Below are experts of layer 4 (counted from 0) of a mixture-of-experts language model. Rows are named router (the router's row for the expert), up (a neuron's input weights, with its number), down (a neuron's output weights, with its number) and show model dimensions 0-255. Each number is 50 + 10 x the weight over its row's rms, rounded and kept within 0 to 99.
Before each expert's rows: a language model's description of what the expert responds to; "comes after" lists some tokens at least twice as common just before its tokens as in all text. This comes from a sample of Wikipedia text that the model never trained on. Tokens count by the router's weight.

# expert 2
What it handles: Subject pronouns, relative who/whose and their finite verbs in narrative prose, such as he, they, who, was, had, contains.
comes after: " he", ",", " who", "s", " He", " they"
router:59 52 49 32 65 44 65 45 62 54 67 44 57 37 48 54 48 36 52 43 60 37 58 47 58 60 50 45 48 25 49 77 55 42 62 48 44 53 57 38 50 52 46 54 37 58 65 46 54 44 43 62 46 58 59 42 38 46 58 63 48 41 41 61 50 44 48 44 49 55 43 65 51 46 43 54 28 59 74 57 55 44 44 47 78 41 59 44 41 38 33 42 43 36 55 75 38 65 54 64 52 54 71 58 42 67 38 41 58 53 63 39 54 54 40 41 57 57 41 75 45 66 72 49 44 39 46 47 45 55 64 38 50 38 62 64 44 54 59 41 29 55 74 36 38 41 64 58 61 47 47 59 48 45 54 54 55 53 47 41 54 58 35 45 38 41 57 61 39 49 55 70 31 50 46 43 51 49 35 53 57 66 51 57 49 42 44 44 45 37 51 53 65 44 64 52 44 39 42 55 42 51 45 40 53 64 65 44 48 41 35 40 54 60 40 50 37 43 71 58 48 61 51 38 48 75 57 70 40 54 49 38 43 44 68 52 48 46 59 44 65 49 61 62 57 57 58 53 53 45 43 57 44 44 41 53
up0:61 53 46 55 70 44 48 62 91 48 35 49 68 35 49 60 45 51 51 56 50 55 35 26 30 47 48 56 40 56 47 49 58 57 52 61 48 65 64 59 36 52 63 48 62 35 68 73 48 43 46 37 52 61 60 57 48 47 48 33 39 41 37 42 53 64 59 41 56 58 40 61 42 50 61 47 48 55 58 40 39 58 48 67 54 55 51 40 56 37 55 55 32 48 49 51 58 34 51 51 49 46 56 58 37 28 54 45 45 54 68 30 42 46 65 49 46 47 44 41 50 46 49 43 53 47 67 44 54 45 52 70 60 44 64 49 64 44 64 54 35 44 38 38 59 37 58 65 25 63 52 65 41 59 45 46 67 51 60 53 50 67 60 64 55 60 61 50 68 47 41 53 49 46 57 49 34 50 54 60 39 51 55 37 51 54 57 38 52 41 51 62 49 51 40 70 65 69 60 63 47 61 59 50 59 45 50 59 47 51 57 50 46 52 44 62 58 43 31 48 59 67 51 36 50 52 33 61 42 48 48 37 58 38 39 71 43 47 42 58 48 51 38 67 57 47 47 45 51 64 54 46 46 61 63 44
down0:50 54 43 29 67 37 63 55 56 40 50 61 55 34 45 48 47 50 54 56 41 44 43 34 51 37 39 45 38 53 53 39 64 46 54 58 48 58 40 44 59 40 74 50 51 64 71 38 47 39 46 50 50 58 26 57 59 43 36 43 58 56 53 49 62 50 46 71 47 53 65 54 38 67 62 51 55 47 38 60 50 44 38 40 64 46 67 46 60 57 46 34 31 71 44 39 34 39 67 80 49 39 58 72 60 58 41 55 53 37 45 63 59 66 56 50 34 47 62 57 42 51 45 44 44 64 64 51 44 31 44 40 63 53 52 33 61 51 54 56 47 59 59 43 36 52 48 45 35 61 55 51 48 44 35 63 49 48 49 51 44 38 63 55 29 49 64 49 67 62 47 29 33 58 56 51 55 54 53 59 56 37 56 52 53 54 46 54 44 59 48 52 42 46 46 55 60 56 50 48 42 48 53 55 55 55 64 52 37 54 69 48 50 62 66 64 53 52 37 62 47 52 48 33 36 46 38 49 47 34 37 53 51 50 69 53 50 48 76 63 60 31 44 58 55 46 42 52 52 50 45 41 53 58 46 45

# expert 22
What it handles: Hyphens inside compounds (member-checking, entry-level), list-item dashes at line starts, clause commas, and coordinating and, or, slash.
comes after: "\n", "s", " medal", " self", "ing", " high"
router:63 45 26 48 63 43 45 46 57 66 57 43 55 57 38 69 50 38 46 46 65 37 61 33 62 43 55 35 50 38 71 49 63 48 59 46 41 63 62 54 53 70 54 49 53 61 48 51 55 35 39 56 37 64 54 45 53 53 67 57 46 54 29 56 48 56 48 43 51 60 49 57 54 48 22 43 49 54 54 38 52 60 74 60 67 51 53 26 44 46 43 42 47 49 57 79 43 66 48 68 55 57 51 55 65 59 43 44 68 66 51 39 58 45 49 42 55 59 46 48 42 67 57 58 39 44 36 30 44 60 59 46 38 46 52 65 39 52 54 43 34 58 64 36 36 46 52 71 52 54 50 57 58 47 57 62 61 61 44 48 60 49 35 58 46 44 58 30 45 43 53 55 55 50 30 30 45 58 53 66 35 58 59 52 50 48 43 36 53 50 55 63 43 34 55 74 34 45 45 74 51 40 51 29 47 56 66 39 36 38 43 42 50 54 43 50 42 61 58 59 48 57 53 36 56 67 46 63 41 33 44 43 50 39 49 51 48 44 58 36 50 50 39 50 47 51 59 57 54 43 44 66 59 45 63 63
up0:80 72 58 34 57 30 44 57 45 59 43 57 76 53 47 42 61 55 19 55 50 64 70 41 47 57 35 49 54 52 52 49 37 58 63 37 30 34 53 52 46 33 52 60 52 61 58 31 38 56 45 50 41 48 54 58 59 43 52 64 56 55 69 40 45 49 35 56 46 48 34 45 45 58 54 42 46 46 50 51 50 46 42 55 59 55 51 49 43 59 48 58 30 39 52 57 57 48 47 43 60 73 47 45 57 46 61 58 48 68 63 54 51 42 48 65 60 47 58 50 56 65 44 49 49 15 35 47 47 41 57 54 35 52 55 58 40 47 40 42 55 40 55 42 48 47 57 70 47 31 49 47 54 46 21 54 50 42 46 49 65 51 41 62 55 65 34 59 32 56 45 48 51 51 44 44 47 57 49 45 53 58 70 75 51 46 45 39 57 42 66 42 33 42 50 43 44 52 56 67 48 64 55 41 38 48 54 43 65 53 51 52 44 55 51 52 56 67 57 38 61 42 42 34 57 31 51 45 54 48 46 37 53 47 43 61 58 50 58 20 56 55 64 44 50 57 70 44 51 62 53 57 41 42 48 46
down0:26 47 43 66 52 58 38 61 67 56 52 68 60 43 55 60 56 44 50 50 48 59 56 47 39 38 48 44 43 69 60 47 44 59 51 39 49 37 42 35 33 49 61 49 64 56 53 39 54 43 36 51 46 51 37 41 30 63 54 44 47 43 41 39 38 61 54 48 60 65 45 37 54 37 25 67 42 58 68 45 61 46 49 56 52 65 41 48 56 68 38 55 50 41 59 30 41 55 31 43 39 43 41 55 61 56 47 28 65 52 43 51 70 49 49 48 41 59 41 41 57 46 69 49 51 52 45 46 55 40 48 52 44 60 60 35 49 16 59 44 53 60 58 59 42 51 40 41 49 54 61 43 53 43 54 57 57 49 55 59 42 43 51 46 40 46 43 40 35 76 48 34 40 40 48 50 52 58 51 54 44 55 44 45 40 49 52 49 47 38 29 51 54 45 49 38 31 43 64 61 69 61 48 49 62 29 61 53 31 53 53 46 52 48 63 56 69 32 65 62 53 38 75 51 48 64 66 43 66 76 48 53 51 71 34 62 51 44 47 63 45 46 46 61 52 39 51 41 51 57 44 45 56 47 48 49

# expert 62
What it handles: Participles, nouns and articles right after was/is/were in biographies: was named, elected, born, died, beheaded, part of, a member.
comes after: " was", " is", " were", " be", " are", " as"
router:69 44 49 48 53 56 54 55 42 60 52 36 50 37 42 47 48 38 59 32 64 52 54 28 59 53 55 27 73 43 63 58 58 37 29 50 45 70 72 42 64 65 71 48 40 46 52 47 60 51 40 46 58 62 65 48 47 45 70 47 48 52 48 47 41 51 63 33 55 72 35 71 63 37 38 40 38 58 67 41 42 43 48 60 51 43 48 25 39 53 26 39 51 42 48 69 41 68 50 59 44 62 73 39 52 50 49 23 73 62 69 46 54 43 46 42 63 64 30 58 44 61 60 51 36 38 56 41 37 53 57 51 37 33 46 58 46 43 65 44 40 56 64 44 55 46 70 60 48 67 43 59 73 44 60 49 44 69 35 48 60 55 41 65 47 40 59 42 55 45 56 63 42 54 33 54 54 47 48 72 48 54 68 61 38 38 32 39 48 55 50 57 51 45 60 53 42 51 39 50 47 46 52 44 57 54 57 51 42 47 51 28 46 65 37 33 42 46 58 60 57 49 53 42 68 57 57 74 48 48 63 49 41 45 45 49 45 46 68 38 64 48 49 51 47 51 57 55 56 36 53 43 52 40 67 57
up0:62 64 39 45 39 50 59 47 44 62 60 57 29 68 57 66 70 41 36 58 59 48 39 60 76 54 72 55 52 57 45 48 36 50 39 47 34 48 60 44 55 66 45 36 60 54 44 42 59 54 55 60 54 52 42 50 61 45 58 50 29 60 36 71 32 27 50 48 78 48 60 45 61 47 33 54 50 66 38 46 66 51 53 51 32 51 61 37 33 49 34 60 60 65 44 35 43 53 45 55 54 55 46 49 35 63 51 53 45 47 69 48 60 57 54 51 41 69 39 53 40 44 60 39 46 54 60 47 36 69 55 55 63 27 40 53 36 52 44 62 59 67 51 33 54 64 47 43 42 47 35 67 58 54 53 61 56 48 56 62 45 47 62 71 45 56 53 46 53 57 57 38 55 54 41 53 60 41 69 54 47 70 52 42 52 36 33 55 50 42 45 53 52 41 51 47 51 45 61 50 48 48 45 45 50 69 45 46 49 45 50 55 45 44 46 61 55 46 56 53 64 50 23 54 46 59 66 49 40 60 64 46 58 54 36 31 53 47 48 31 44 56 49 39 39 58 59 38 68 82 58 66 39 66 57 55
down0:56 39 28 53 49 56 28 41 30 66 47 47 41 45 65 58 61 61 59 40 60 41 49 42 54 53 43 55 60 45 30 55 37 45 33 56 46 31 42 43 60 49 44 31 32 40 38 47 35 59 56 58 74 37 45 46 47 46 60 69 45 46 39 60 51 43 44 42 48 38 54 59 63 40 48 48 41 34 48 45 45 50 30 58 51 55 63 51 66 58 55 41 33 51 52 57 55 71 48 54 48 32 48 44 60 48 44 48 42 49 48 39 40 57 57 77 60 44 47 65 42 45 43 33 43 49 50 45 38 50 67 41 52 58 54 47 40 65 52 50 62 57 50 41 54 53 41 51 44 61 40 59 55 40 28 44 46 55 51 46 49 60 60 61 63 54 46 58 62 50 52 46 58 30 50 73 45 44 57 60 44 53 57 63 54 41 41 41 50 51 63 46 63 35 43 52 50 50 54 62 52 47 38 46 51 73 61 66 71 47 33 47 48 57 43 59 48 51 29 53 59 48 45 31 53 50 42 62 36 55 36 52 57 45 63 23 56 54 55 61 32 52 64 45 28 55 23 54 34 43 48 58 34 56 55 40

# expert 48
What it handles: Ordinal, superlative and evaluative adjectives after the or a, such as first, largest, oldest, original, and the old in third-oldest.
comes after: " the", "-", " a", " The", " un", "The"
router:44 62 37 49 56 51 52 53 55 72 63 49 52 41 53 56 34 39 51 47 48 61 49 34 59 53 54 40 56 41 59 69 61 47 49 38 41 66 48 51 49 53 76 53 30 63 53 51 56 58 35 50 52 57 52 47 52 52 65 52 47 40 57 52 50 49 61 47 56 74 44 79 54 42 39 25 44 64 53 28 58 58 59 49 56 43 57 48 38 38 34 46 44 43 45 51 52 63 43 46 45 66 50 45 55 58 39 42 66 59 63 43 62 51 39 44 55 61 34 54 18 62 57 53 42 48 56 33 40 53 56 63 36 46 59 55 52 40 45 46 48 50 64 36 53 49 62 61 66 59 44 67 34 48 52 55 56 57 28 49 62 58 37 61 54 43 61 43 42 23 60 62 54 58 38 53 47 56 45 53 46 60 64 53 45 26 44 38 47 59 55 63 52 44 67 58 49 33 44 52 47 46 51 48 47 49 57 39 43 28 51 39 53 71 53 45 47 56 63 54 37 52 52 44 59 50 58 67 49 43 61 44 38 39 45 49 40 49 57 41 55 41 54 59 43 52 60 56 63 59 39 65 63 39 53 50
up3:56 54 43 67 49 22 55 49 37 34 18 42 50 42 67 61 29 68 49 68 60 41 45 47 54 55 59 55 37 32 56 37 25 70 50 54 43 51 44 42 54 50 58 52 33 43 45 51 67 47 47 67 55 53 61 73 81 60 39 50 43 65 42 56 40 47 53 47 46 45 44 39 52 54 44 46 37 41 47 25 53 56 51 43 51 65 42 46 41 62 54 53 54 39 59 46 34 65 38 63 56 50 48 45 47 46 58 37 68 64 50 49 56 55 43 51 41 59 50 42 43 64 53 47 39 50 66 47 57 56 65 52 55 46 47 57 47 39 43 32 60 42 43 60 57 57 39 59 55 56 60 57 37 41 37 45 43 52 46 47 59 48 66 53 53 48 33 56 56 62 52 30 56 63 49 53 48 43 49 64 51 51 42 51 61 42 43 42 63 65 62 45 47 53 50 51 42 46 54 64 59 49 65 64 37 58 56 55 50 42 37 41 47 50 39 52 48 41 32 43 65 63 53 57 49 55 35 34 51 61 46 52 31 43 47 52 35 39 74 37 64 32 41 42 47 53 53 58 34 55 55 42 60 52 54 36
down3:57 45 44 58 52 48 49 52 51 43 45 56 36 58 42 59 35 48 38 40 46 34 60 48 45 32 41 52 58 55 57 41 69 57 69 45 62 48 61 49 51 44 65 55 52 34 56 66 51 57 45 55 69 56 49 64 49 31 58 59 38 57 47 77 62 47 49 52 46 51 52 68 48 53 57 70 45 52 51 59 47 64 39 36 38 51 70 67 45 54 62 40 52 69 40 56 44 36 54 32 40 46 69 43 62 51 53 54 61 48 42 46 49 40 56 56 53 41 51 45 65 45 63 48 42 48 56 38 51 41 49 48 52 41 49 53 52 54 47 65 44 51 58 54 54 46 48 46 45 53 58 40 72 53 51 43 41 66 43 34 46 38 41 29 28 56 65 53 38 58 54 52 56 58 42 54 59 52 55 47 30 42 53 51 43 47 54 40 53 56 58 43 53 44 58 60 60 65 34 53 35 53 44 38 56 51 56 45 60 47 46 54 58 41 53 61 65 61 44 45 44 51 41 48 32 39 50 47 40 22 52 68 37 60 50 56 38 45 43 36 42 31 57 63 36 51 59 32 62 58 63 58 59 54 53 53